python train.py --n_layer=10 --d_model=224 --n_experts=128 --experts_per_token=6 --d_expert=32 --d_shared_expert=192 --activation="swiglu" --moe_layers=[0, 1, 2, 3, 4, 5, 6, 7, 8, 9] --router_score="softmax" --normalize_top_k=false --routed_scale=4.62 --balance_loss=0.00016 --balance_bias=true --router_noise=0.05 --router_cosine_scale=14.0 --n_groups=8 --groups_per_token=3 --init_std_router=0.0231 --lr_router=0.000974 --vocab_size=8192 --norm="rmsnorm" --norm_eps=1e-06 --tie_embeddings=true --optimizer="adamw" --lr=0.00118 --beta1=0.9 --beta2=0.99 --grad_clip=1.0 --batch_tokens=[32768, 65536, 131072, 262144] --seq_len=2048 --train_tokens=449200000 --steps=4384 --dataset="wikipedia_en"
Below are experts of layer 3 (counted from 0) of a mixture-of-experts language model. Rows are named router (the router's row for the expert), gate (a neuron's input weights, with its number), up (a neuron's input weights, with its number) and show model dimensions 168-223. Each number is 50 + 10 x the weight over its row's rms, rounded and kept within 0 to 99.
After each expert's rows: a language model's description of what the expert responds to. This comes from a sample of Wikipedia text that the model never trained on.

# expert 22
router:45 36 40 60 34 43 40 47 49 65 32 24 54 65 48 81 66 63 46 42 66 46 46 55 55 36 42 47 56 55 49 46 59 62 53 51 74 52 51 55 38 57 60 52 62 39 39 40 49 49 42 64 47 63 39 56
gate0:45 54 40 40 52 56 45 57 53 42 51 45 57 52 48 60 46 38 38 75 67 49 47 47 31 62 53 43 38 55 62 49 34 60 63 43 45 46 41 44 29 44 53 50 53 68 44 60 46 61 56 52 59 47 58 37
up0:58 54 47 43 50 57 43 46 53 40 54 47 45 50 65 52 43 43 48 59 64 47 49 62 45 45 49 48 54 38 44 48 50 44 51 54 60 45 52 57 51 52 46 29 38 56 42 64 40 50 55 39 38 52 53 48
gate1:63 57 41 69 52 50 29 51 53 45 43 58 48 59 46 48 47 50 45 51 59 57 37 39 48 47 60 26 54 50 46 60 46 40 42 37 54 31 60 36 47 49 44 53 63 56 36 58 44 64 46 43 38 51 52 46
up1:32 54 63 27 57 38 60 66 42 58 40 51 49 48 56 54 45 60 69 44 38 64 64 47 45 50 38 67 49 62 48 43 54 47 44 58 44 59 49 58 52 53 44 65 50 32 44 37 57 43 56 62 68 47 47 67
gate2:51 34 68 50 41 53 45 49 67 60 39 37 62 45 46 59 60 55 49 55 38 52 42 58 35 55 60 23 53 43 48 43 51 63 75 61 48 47 37 49 29 55 63 59 49 55 49 40 30 42 54 58 41 38 50 51
up2:54 61 51 30 44 59 67 31 43 61 39 48 48 39 59 52 64 62 41 51 62 55 45 61 29 64 68 51 42 55 55 51 40 40 41 41 58 43 55 55 42 33 52 59 50 60 50 36 45 56 54 36 70 55 46 44
gate3:45 59 58 42 40 40 35 42 44 49 41 57 48 52 45 55 50 36 49 55 33 41 41 44 65 47 35 40 47 47 49 61 39 37 35 38 39 50 55 58 69 56 48 40 53 57 31 50 54 49 37 51 46 56 62 51
up3:57 61 48 45 41 47 60 40 62 38 46 47 54 58 43 45 49 35 42 66 49 45 36 51 41 64 48 37 56 44 34 40 69 53 58 35 48 53 51 42 64 37 59 60 57 50 46 52 52 68 56 49 49 58 45 49
What it handles: Years and numbers

# expert 14
router:51 43 46 47 47 59 42 57 52 49 43 44 61 57 33 44 54 35 41 61 43 43 41 52 59 64 44 49 34 36 43 36 35 34 35 53 45 58 52 32 61 58 35 50 61 51 64 51 45 49 38 60 45 66 41 50
gate0:67 37 50 52 46 49 54 33 45 59 52 58 48 55 46 54 46 47 75 61 55 40 43 50 49 45 45 55 58 48 64 38 61 52 51 66 52 51 37 42 62 62 35 44 55 53 64 51 54 38 54 48 46 42 53 47
up0:59 44 57 29 59 49 43 49 17 50 66 52 42 42 48 47 64 55 41 55 70 33 37 45 55 47 38 42 54 53 45 54 63 49 58 70 32 47 54 53 58 57 50 61 64 67 54 50 47 64 52 51 66 52 56 50
gate1:47 60 50 54 69 44 34 42 55 40 57 46 50 38 46 63 48 52 42 68 51 52 50 34 45 57 35 45 49 69 47 48 64 74 55 39 50 48 34 68 59 42 58 63 53 42 45 66 55 77 72 61 41 46 53 44
up1:56 62 57 46 46 54 58 50 58 44 51 51 56 56 42 52 41 50 49 56 61 44 47 46 68 49 51 51 62 36 32 62 45 47 65 43 61 67 59 56 49 72 39 41 66 49 66 37 48 31 27 32 43 41 53 51
gate2:35 41 69 45 33 67 41 61 56 47 39 62 65 62 45 50 34 48 54 47 29 59 65 44 56 44 52 47 48 53 51 46 55 51 45 47 55 41 55 54 43 47 50 52 38 53 67 31 71 61 67 61 41 59 35 72
up2:53 43 40 48 51 40 59 41 72 48 58 51 42 49 55 49 59 48 35 57 48 60 50 41 42 51 40 51 49 56 34 61 55 44 56 50 58 67 46 47 37 42 57 61 43 43 30 57 41 35 58 59 44 42 58 64
gate3:66 35 38 54 43 41 47 61 61 47 63 40 34 54 65 59 28 45 53 58 50 48 45 37 67 64 40 57 48 40 37 50 61 54 55 51 50 64 52 52 53 60 34 40 39 49 51 52 45 57 45 31 35 46 58 66
up3:52 53 68 45 58 47 30 54 51 35 30 49 51 48 37 47 61 51 49 59 42 48 50 44 40 55 50 49 51 41 26 69 47 60 58 51 69 45 46 60 45 38 58 51 59 34 48 66 54 43 70 57 50 41 52 34
What it handles: Make and main verbs

# expert 41
router:66 49 50 45 77 62 33 41 45 51 42 48 44 55 85 64 53 52 40 49 44 58 43 49 51 50 57 53 38 52 42 34 52 60 55 59 34 36 42 51 46 48 56 66 52 56 60 45 45 50 58 65 50 55 38 46
gate9:43 45 52 74 41 44 45 60 59 49 39 66 39 49 51 62 49 46 57 44 50 56 47 48 45 50 47 52 48 67 47 55 59 46 47 47 61 48 40 52 37 47 57 42 39 40 62 50 39 63 41 40 66 62 49 68
up9:51 35 72 37 50 37 62 58 59 64 51 56 59 57 30 46 64 46 46 42 39 59 43 49 53 55 54 66 67 51 41 55 36 42 31 31 48 47 38 56 45 31 32 57 38 65 58 40 36 46 62 38 72 65 64 37
gate10:51 42 35 48 29 55 63 37 50 45 39 58 48 52 54 49 57 54 64 53 41 33 56 64 33 61 38 34 47 42 61 63 46 51 64 31 54 49 58 60 65 43 49 51 53 45 43 60 51 51 36 38 54 48 55 53
up10:45 44 72 44 53 55 47 50 45 34 52 67 38 62 50 45 69 49 64 51 56 59 44 72 43 39 52 45 53 49 57 65 61 43 52 38 57 64 58 37 38 67 49 34 26 59 38 39 26 47 43 34 43 41 51 49
gate11:36 28 36 51 39 53 63 52 49 53 54 44 42 39 47 44 50 38 45 65 58 38 41 42 46 46 54 34 46 47 65 47 70 48 63 48 54 47 65 39 63 61 60 52 58 29 30 48 57 72 58 59 47 48 50 40
up11:56 31 51 53 66 57 44 51 38 55 56 48 62 41 66 31 41 47 33 40 40 59 55 51 42 54 63 41 52 53 34 53 50 53 68 49 24 50 44 46 40 55 44 51 48 54 50 58 58 46 46 50 40 49 38 47
gate12:60 38 63 53 39 53 50 52 74 42 61 64 46 30 60 37 48 60 29 49 47 46 55 45 46 37 55 43 65 40 43 54 54 39 47 55 46 43 54 60 41 43 58 42 45 48 53 39 53 48 54 48 56 58 37 49
up12:62 31 65 44 59 54 54 41 39 34 18 52 55 37 49 62 40 50 55 49 48 56 28 57 59 33 53 41 29 68 61 43 56 43 61 53 46 63 56 41 40 59 56 43 37 38 57 54 62 44 53 46 61 47 28 62
What it handles: Table pipes and colons

# expert 24
router:50 51 31 48 57 48 47 60 32 39 64 30 50 66 54 44 49 44 36 33 57 47 33 51 45 44 48 50 30 67 49 45 54 54 56 52 63 46 63 65 58 46 67 53 44 36 65 56 57 66 51 50 44 51 44 55
gate0:41 49 67 68 48 36 69 43 80 34 59 65 53 61 57 49 59 51 52 44 39 46 59 52 61 43 47 36 54 43 44 60 50 47 64 45 37 47 29 49 33 53 50 42 39 55 56 58 49 36 55 41 20 39 65 64
up0:34 39 44 47 40 63 49 59 46 43 46 40 57 49 37 62 42 44 68 53 46 54 60 50 52 45 47 50 58 34 43 51 49 47 42 43 51 24 44 62 46 62 41 50 43 40 61 52 67 46 52 61 50 38 33 49
gate1:36 64 50 55 63 40 45 61 38 65 40 36 63 50 42 37 58 33 43 36 43 30 37 47 56 45 56 37 46 59 65 52 64 61 63 49 59 54 42 32 61 41 52 59 38 56 59 43 53 64 46 43 44 64 45 48
up1:46 78 45 45 65 63 56 66 41 57 67 53 63 41 26 41 46 55 44 55 37 50 47 56 67 48 48 30 60 48 50 48 41 59 39 49 37 49 43 45 52 62 54 33 49 67 53 36 37 54 41 26 41 43 51 37
gate2:79 52 60 53 32 46 49 43 45 49 40 47 57 42 70 52 52 46 41 55 50 44 46 42 60 68 43 49 61 46 50 59 34 48 52 53 52 59 56 44 45 67 44 58 51 58 55 55 46 42 56 42 50 46 59 56
up2:74 51 54 52 43 46 50 42 56 58 47 54 53 50 54 48 52 58 59 64 61 47 60 54 45 54 55 56 59 52 50 62 38 56 51 62 66 38 47 38 38 53 39 39 44 63 52 40 43 40 61 39 46 41 54 66
gate3:52 63 48 34 62 46 41 56 62 49 53 47 53 51 41 31 36 46 61 42 55 56 45 48 46 51 57 68 51 57 54 44 64 49 49 41 55 68 42 61 49 22 60 47 27 42 41 47 54 42 63 52 52 44 49 52
up3:46 52 48 66 38 46 58 58 55 59 28 46 51 44 62 40 56 27 53 51 64 59 61 29 49 39 41 54 41 45 58 35 50 60 36 46 63 61 54 43 62 58 44 60 56 45 58 28 57 41 55 32 49 52 33 67
What it handles: List dashes, table cells

# expert 11
router:42 50 59 49 37 48 39 64 56 54 50 44 62 45 51 47 52 51 56 48 53 61 30 48 40 59 55 53 54 69 40 45 35 41 33 42 57 65 66 56 59 49 44 64 70 62 54 34 59 48 55 58 68 57 37 36
gate6:52 41 41 51 49 40 41 44 43 59 57 52 61 41 45 39 38 67 65 59 39 52 62 64 38 45 42 62 43 59 36 57 40 52 37 31 67 39 57 56 57 51 49 49 42 45 47 49 45 48 51 61 54 54 67 43
up6:46 44 63 57 30 61 34 59 52 70 39 32 49 58 57 37 45 39 54 60 35 45 48 43 47 44 41 42 50 46 59 50 35 59 60 46 54 53 56 42 55 62 49 49 59 61 55 52 55 51 53 61 57 32 49 50
gate7:74 47 37 62 63 47 45 42 45 55 64 67 49 59 28 44 37 51 49 45 56 38 43 50 32 51 55 30 50 39 52 48 62 49 57 46 55 50 30 60 61 36 55 40 58 64 51 55 63 33 49 61 34 41 49 53
up7:53 44 57 50 55 47 39 33 42 60 72 64 44 76 79 52 41 54 50 51 23 47 49 67 57 61 56 44 44 44 58 57 50 32 62 52 42 57 38 42 51 60 46 47 41 49 38 49 50 32 58 57 55 49 44 63
gate8:42 43 52 50 58 44 60 59 60 55 51 61 47 39 50 51 42 42 38 55 63 47 48 60 44 55 49 52 46 40 58 54 52 35 40 33 54 49 45 54 57 60 41 54 63 51 44 56 52 40 55 53 49 35 65 63
up8:41 40 61 47 66 53 70 42 30 51 52 38 56 44 59 63 33 38 59 64 53 41 42 57 24 44 46 53 39 56 62 49 53 34 34 50 48 39 44 51 63 63 41 52 63 35 44 59 51 53 60 43 49 59 56 60
gate9:44 67 59 56 49 41 44 47 35 39 48 66 56 32 64 44 34 50 55 40 61 50 46 51 43 60 45 57 65 51 36 51 45 33 53 45 53 48 66 71 63 62 45 54 46 48 43 64 46 49 67 67 51 49 40 55
up9:45 55 36 46 51 39 61 47 54 46 60 52 70 48 43 54 49 42 56 61 65 50 56 61 54 40 39 51 44 41 42 46 57 55 48 49 57 61 67 56 61 40 56 63 44 43 47 52 27 35 58 63 42 59 48 41
What it handles: Connective adverbs and prepositions

# expert 53
router:62 49 53 49 52 39 48 38 44 47 32 54 50 55 51 25 44 54 40 50 54 49 50 43 58 60 56 55 64 44 42 33 53 48 53 47 34 48 67 58 71 46 40 46 59 52 56 63 41 69 52 63 58 41 57 41
gate0:48 53 61 52 45 41 42 52 48 47 58 42 50 67 78 57 61 58 35 35 52 70 62 71 44 37 39 43 53 56 58 51 64 56 71 66 66 55 65 45 62 52 49 49 70 60 52 49 51 70 57 59 47 40 63 41
up0:61 35 41 46 31 47 60 48 33 39 54 35 45 41 56 48 54 64 40 59 63 69 59 74 53 28 45 41 60 51 52 54 71 47 48 52 40 48 71 55 54 52 43 41 71 60 36 46 51 55 49 59 53 37 46 48
gate1:56 63 44 55 46 63 48 67 42 49 58 52 41 41 49 32 48 56 63 60 39 41 44 57 31 49 42 55 48 44 58 52 69 38 67 40 56 74 31 48 39 67 56 45 29 66 28 37 39 34 70 59 52 48 48 56
up1:40 45 56 46 37 46 68 49 47 45 50 44 56 56 49 52 47 46 55 43 61 56 63 55 49 37 55 41 45 41 36 41 23 49 39 46 40 39 58 47 50 54 55 65 61 57 42 47 55 46 49 46 41 53 72 52
gate2:39 52 42 62 42 27 47 59 59 38 48 60 54 55 48 35 49 42 28 54 50 74 47 34 70 36 42 52 51 64 51 54 43 63 46 61 56 59 52 53 62 52 53 51 40 51 50 67 39 38 60 71 37 51 45 45
up2:24 52 42 56 43 47 46 36 50 56 53 61 66 49 49 43 49 53 30 43 54 64 40 36 62 36 54 53 55 50 55 61 58 54 50 48 34 50 56 55 58 56 54 41 47 36 51 53 35 41 40 66 48 49 37 51
gate3:48 52 57 45 49 58 76 45 57 43 79 60 47 41 47 52 53 54 49 61 52 39 40 49 47 62 48 51 41 40 49 75 53 66 51 62 59 43 57 59 30 47 40 63 55 43 57 53 56 47 30 47 52 66 48 46
up3:36 57 37 59 43 56 52 50 47 52 63 36 28 52 57 57 45 44 29 45 42 61 53 49 66 48 39 45 47 62 49 44 67 66 68 68 42 56 55 43 33 70 56 54 50 60 44 47 67 35 51 57 41 46 63 50
What it handles: Foreign-name syllables

# expert 45
router:42 51 32 33 54 42 31 56 60 57 55 53 56 58 53 48 46 40 50 50 52 51 56 73 50 49 49 47 49 78 65 30 42 54 31 53 53 51 56 65 41 51 54 73 58 63 61 55 56 62 60 59 63 56 39 35
gate0:63 58 44 64 33 49 51 65 41 52 49 56 54 50 45 33 22 52 46 58 49 44 69 37 52 50 55 39 56 49 54 45 40 44 43 56 34 49 54 48 50 48 56 68 56 45 56 50 38 45 60 38 44 38 45 55
up0:46 42 51 41 31 52 46 60 58 50 57 43 52 61 60 51 51 51 46 49 75 43 45 57 68 50 55 43 66 45 63 41 36 63 53 60 53 63 55 53 57 40 75 68 46 37 50 43 41 53 62 45 49 45 41 47
gate1:49 60 50 56 37 30 42 38 47 40 67 43 57 53 52 57 52 56 64 53 41 30 71 56 52 37 30 49 41 46 36 37 45 39 59 51 41 42 65 47 57 55 59 46 41 51 67 53 45 39 45 59 35 53 39 43
up1:39 69 50 32 31 50 45 57 50 35 33 58 53 58 32 64 67 40 25 54 44 67 50 61 48 53 49 60 59 59 72 43 43 58 31 64 62 62 42 48 54 47 40 48 66 58 36 30 44 56 60 39 60 43 61 64
gate2:55 45 43 64 37 63 47 47 66 47 55 58 38 45 55 52 57 57 66 42 61 46 53 45 56 35 43 60 50 46 36 64 46 52 47 67 43 48 50 55 41 44 69 42 51 32 65 52 40 44 49 25 47 63 42 56
up2:66 43 66 41 59 56 62 69 52 45 42 43 42 49 44 70 60 62 57 65 43 38 55 49 39 45 62 57 56 52 40 47 50 60 59 57 62 67 50 59 48 40 59 60 70 55 31 58 60 50 54 45 38 53 51 39
gate3:40 56 37 74 56 51 42 32 60 24 53 46 53 44 49 46 34 54 37 50 41 58 46 57 58 28 55 48 42 55 44 51 42 43 64 49 61 65 45 27 61 51 55 49 43 36 59 37 41 44 55 25 44 47 38 58
up3:46 63 58 46 41 39 33 42 55 47 41 56 68 49 45 59 42 29 43 48 45 74 47 61 53 57 62 31 39 56 50 42 36 28 61 36 54 74 46 38 58 57 54 40 34 60 57 44 49 65 54 49 49 57 41 49
What it handles: Auxiliaries and quantifiers

# expert 44
router:55 45 48 51 58 41 49 52 38 44 38 42 44 57 72 45 39 45 48 45 51 45 51 48 52 45 46 56 32 53 49 36 36 60 45 45 51 58 57 39 45 36 39 33 47 36 61 45 65 52 46 51 48 38 43 47
gate0:65 38 55 43 55 32 54 43 61 50 68 55 44 45 48 48 47 51 35 45 35 65 54 45 36 62 51 46 63 53 43 47 65 37 57 57 44 63 51 55 54 39 67 41 58 59 69 59 50 41 43 46 50 59 57 64
up0:66 37 36 52 35 53 70 46 33 47 66 49 37 58 39 46 43 34 40 38 61 57 55 47 39 37 51 36 36 67 51 41 60 23 53 51 38 48 59 41 43 62 57 55 44 50 64 37 47 55 57 45 48 54 33 45
gate1:69 53 36 60 54 40 62 41 41 60 57 35 40 53 56 67 45 35 54 49 34 53 43 29 49 68 64 42 62 43 52 41 41 43 55 50 56 45 35 61 33 56 45 72 36 53 63 62 54 35 39 54 52 51 50 49
up1:54 43 51 35 72 42 53 55 44 70 41 37 38 59 56 48 29 40 54 49 71 58 53 32 47 60 35 46 47 59 31 54 35 57 54 46 58 74 33 49 49 54 52 53 65 51 49 44 64 44 45 51 43 61 58 57
gate2:56 52 48 50 37 48 49 46 54 44 60 63 41 49 52 56 72 41 45 67 51 49 55 34 56 35 58 46 32 51 43 32 54 52 48 63 27 44 56 48 55 65 46 57 49 51 55 55 42 68 47 55 32 20 61 37
up2:62 56 29 63 57 65 61 66 47 52 48 45 66 48 57 64 48 55 49 45 53 44 41 45 65 47 45 68 54 60 57 59 39 39 37 53 45 63 48 54 44 62 46 57 48 40 54 61 49 37 38 57 61 51 52 47
gate3:37 51 37 67 57 50 53 39 40 48 71 35 51 55 72 75 38 40 34 59 53 50 37 60 49 51 35 50 67 50 61 46 60 46 41 48 59 59 65 47 56 72 66 56 52 45 33 55 52 68 34 63 47 47 38 54
up3:57 42 36 55 54 56 51 72 63 48 63 41 59 59 42 75 55 34 48 53 38 44 40 37 44 54 33 52 46 44 47 48 44 37 48 39 39 39 65 36 65 67 49 56 46 42 61 37 56 45 55 52 52 38 57 54
What it handles: Word starts and punctuation

# expert 21
router:56 52 28 60 43 65 50 59 28 45 52 57 62 54 54 50 51 54 43 65 56 43 33 46 72 45 56 65 42 51 51 47 40 55 50 27 55 55 51 38 35 67 42 67 54 65 62 57 59 53 53 84 60 59 54 53
gate0:50 47 48 52 62 45 57 49 57 29 65 68 39 56 37 44 56 45 54 57 43 46 55 52 52 40 58 58 43 38 38 67 43 49 53 58 52 41 29 61 45 33 45 36 41 31 71 41 46 64 47 43 41 43 71 62
up0:47 44 37 51 33 50 61 32 45 40 40 59 60 53 37 48 48 29 46 54 50 40 45 54 61 48 50 44 35 59 58 41 59 34 52 40 36 43 59 44 34 42 56 45 49 46 59 42 44 51 42 54 45 43 59 42
gate1:71 39 40 44 57 51 24 52 48 46 56 36 29 52 43 60 55 47 38 68 58 53 47 43 62 55 43 58 70 43 55 61 58 45 52 52 46 51 55 44 52 68 56 55 54 35 42 47 59 40 50 49 38 45 45 69
up1:56 50 55 44 58 52 56 51 30 68 64 45 42 58 59 45 53 62 63 50 52 75 53 76 39 64 62 47 69 51 46 39 46 58 37 48 62 52 67 60 52 39 49 40 48 47 62 28 45 39 61 43 45 43 46 49
gate2:52 39 49 40 43 41 62 38 52 59 33 43 37 56 63 60 42 37 69 56 40 40 50 52 41 46 58 50 62 60 32 59 64 56 55 56 42 72 33 45 40 51 43 46 45 38 49 29 42 74 52 63 54 38 45 45
up2:54 61 19 56 42 51 46 70 44 51 56 56 69 49 55 52 32 47 51 64 55 42 50 40 59 33 61 58 52 52 71 52 51 38 52 46 48 43 56 42 41 45 53 66 59 58 53 55 60 46 61 68 57 37 59 37
gate3:49 59 44 38 36 55 56 53 52 41 50 54 39 36 54 54 41 49 40 44 31 59 69 50 51 39 39 52 44 50 60 50 48 58 53 53 55 40 61 30 57 50 65 48 41 47 60 56 61 63 33 44 44 36 38 72
up3:53 51 47 39 51 52 74 55 64 45 49 57 59 51 61 46 52 52 58 67 64 40 38 56 51 53 51 42 21 42 29 34 53 47 43 65 43 54 45 48 56 39 50 33 51 50 43 44 38 76 51 34 55 55 52 59
What it handles: Sports career phrases

# expert 52
router:55 51 50 62 71 52 41 37 59 59 37 75 46 44 51 68 43 35 30 44 42 55 42 37 51 70 41 40 60 54 37 46 63 47 41 57 39 59 50 51 62 62 35 47 29 54 49 51 39 60 70 53 52 39 45 49
gate0:32 49 55 56 51 41 45 60 48 60 47 61 69 56 55 50 28 40 49 61 30 25 55 46 67 60 47 48 60 55 39 59 34 39 63 46 44 48 64 62 48 66 58 47 56 55 36 48 52 39 69 54 57 29 53 32
up0:61 58 34 35 34 52 56 59 36 59 45 58 22 46 32 38 60 61 58 40 63 71 49 70 33 47 49 36 53 49 51 59 51 62 60 50 56 36 44 38 38 50 58 57 49 42 51 74 60 50 44 52 48 66 59 62
gate1:38 52 51 34 55 55 51 33 66 66 42 64 50 33 51 54 59 48 52 58 44 26 49 51 49 42 60 40 53 47 47 50 53 39 45 55 57 53 42 50 55 47 44 56 58 52 50 38 52 48 68 51 52 31 51 69
up1:41 52 39 44 64 46 59 47 73 40 48 67 40 43 47 53 50 42 37 53 72 39 61 43 53 72 48 40 40 59 21 56 59 67 43 71 60 48 51 65 62 33 63 61 39 39 41 49 57 50 40 47 60 57 38 51
gate2:35 48 37 63 47 67 49 47 70 56 31 34 68 60 30 51 32 50 48 55 48 61 47 40 36 48 66 66 57 50 69 51 47 49 52 49 35 33 54 37 48 66 49 56 38 47 44 37 44 59 43 49 52 46 49 55
up2:43 49 39 43 42 49 56 55 60 39 40 57 41 39 50 43 41 52 58 51 45 56 51 46 42 58 41 45 42 55 41 53 56 67 47 58 31 57 47 49 44 68 46 72 46 41 52 51 36 52 50 56 62 65 60 51
gate3:55 60 52 58 44 62 66 37 48 60 34 60 65 48 39 64 54 63 56 51 53 57 51 49 36 54 67 54 36 59 41 18 40 36 44 57 58 39 38 66 57 48 40 49 48 51 42 61 70 50 56 52 39 62 63 54
up3:42 50 49 52 59 65 60 49 50 57 38 46 65 51 47 68 42 54 35 45 44 34 56 53 36 56 62 47 48 73 56 23 31 44 40 58 65 64 47 61 55 66 31 61 46 62 42 57 59 47 59 57 74 53 54 39
What it handles: Word-final suffix pieces

# expert 28
router:39 52 44 59 47 53 50 40 55 55 46 46 48 51 44 60 58 47 53 69 64 36 52 48 71 67 65 43 44 36 51 59 58 37 58 48 61 56 54 42 53 54 44 55 58 59 77 54 57 50 48 60 48 55 53 54
gate6:50 55 42 49 38 69 50 62 41 52 15 42 49 50 45 35 44 43 49 50 51 55 41 45 69 46 44 45 60 39 63 48 29 30 34 40 53 44 42 49 52 62 42 50 35 51 49 56 58 49 35 54 46 31 44 57
up6:45 45 54 38 58 66 50 48 44 48 52 55 59 54 51 50 74 56 58 54 35 51 43 51 65 53 53 53 49 38 49 64 51 34 37 55 55 53 70 50 43 16 25 52 50 39 48 31 60 50 44 54 63 45 36 65
gate7:39 50 50 63 47 47 67 62 49 43 50 58 67 34 54 64 34 48 48 47 26 49 42 40 50 50 51 50 58 40 31 61 63 47 62 50 44 49 66 48 50 56 40 63 62 24 47 55 60 38 48 63 39 61 52 37
up7:58 49 42 29 53 57 55 40 60 47 52 55 49 58 46 48 46 59 66 56 70 45 53 32 42 31 32 59 35 60 64 49 55 46 51 38 54 46 45 34 38 57 46 32 28 58 56 51 43 55 53 34 53 35 51 60
gate8:59 49 51 55 51 50 45 60 60 49 49 56 39 52 53 42 47 58 46 59 48 41 51 41 32 51 57 55 53 43 49 40 55 61 43 50 53 63 56 56 46 52 44 47 63 60 51 52 41 68 66 47 58 37 44 49
up8:50 51 49 33 51 45 46 47 45 52 34 40 57 45 43 55 56 64 55 29 48 54 66 57 47 53 41 51 63 50 38 29 57 59 55 43 42 58 47 49 48 60 71 28 58 46 52 41 39 72 45 45 61 53 50 41
gate9:42 45 45 62 51 65 92 32 66 46 61 64 47 40 55 57 63 51 65 42 50 66 53 48 67 56 52 41 45 50 61 52 38 52 55 46 58 49 61 52 38 59 44 39 46 50 47 32 59 49 56 66 47 40 51 69
up9:51 55 52 62 41 59 45 68 43 38 54 51 49 48 36 50 49 48 29 53 79 58 42 28 61 56 51 52 53 50 30 34 45 32 63 43 63 56 53 40 57 53 50 47 49 55 55 65 25 44 54 40 55 47 38 46
What it handles: Place and name endings

# expert 50
router:57 51 43 41 63 42 48 50 48 47 49 52 56 63 67 53 41 49 58 46 60 74 53 62 61 49 44 61 64 44 53 49 43 45 54 54 37 53 51 53 44 54 42 55 39 56 36 40 49 35 59 70 63 45 54 38
gate0:67 39 61 22 43 45 43 47 36 42 48 40 55 64 38 50 43 55 52 62 62 60 48 63 46 46 51 52 48 37 51 64 66 47 42 63 61 41 43 63 46 58 56 62 64 54 42 27 38 36 41 61 68 52 47 45
up0:41 52 53 44 61 58 50 64 58 34 60 51 67 48 44 64 60 50 60 50 55 42 49 57 53 36 44 42 63 37 47 68 40 39 25 63 28 57 63 50 43 59 54 51 48 59 49 21 56 57 54 58 71 56 63 55
gate1:62 61 52 28 57 29 71 45 45 40 50 49 47 56 61 50 58 46 62 54 62 45 56 51 61 45 45 43 50 43 44 44 59 71 60 34 38 62 57 70 50 61 48 61 53 42 55 59 46 34 57 59 53 43 55 58
up1:59 66 57 41 49 27 60 47 59 25 51 48 38 47 49 53 68 42 56 46 67 49 49 39 58 64 35 41 54 52 44 57 50 69 59 38 46 49 57 65 52 64 54 58 58 44 64 62 55 36 70 53 37 45 46 40
gate2:40 46 54 56 55 39 58 57 46 64 57 47 54 52 64 47 33 74 30 33 48 46 71 50 40 40 39 49 27 55 37 47 53 67 43 57 49 63 41 53 38 31 58 46 43 59 46 34 55 62 53 40 52 60 51 47
up2:48 55 37 39 43 44 64 37 58 47 49 50 40 42 41 72 52 47 59 53 64 35 55 46 34 46 50 54 51 53 61 54 45 59 35 47 54 40 55 38 56 52 53 26 64 54 66 47 50 49 43 50 41 47 60 42
gate3:42 62 59 46 42 53 62 57 56 36 46 60 44 54 43 50 44 71 43 45 46 43 34 47 48 53 33 48 46 37 58 54 40 52 47 49 54 56 51 56 37 30 45 42 48 64 58 57 46 60 59 56 64 49 53 51
up3:45 56 55 68 40 42 58 33 65 28 70 68 69 44 45 47 60 56 45 59 48 37 46 72 47 41 70 68 52 41 47 61 47 62 50 48 43 50 45 61 63 34 49 43 37 59 49 42 42 63 44 57 44 33 64 45
What it handles: Military terms, -ra pieces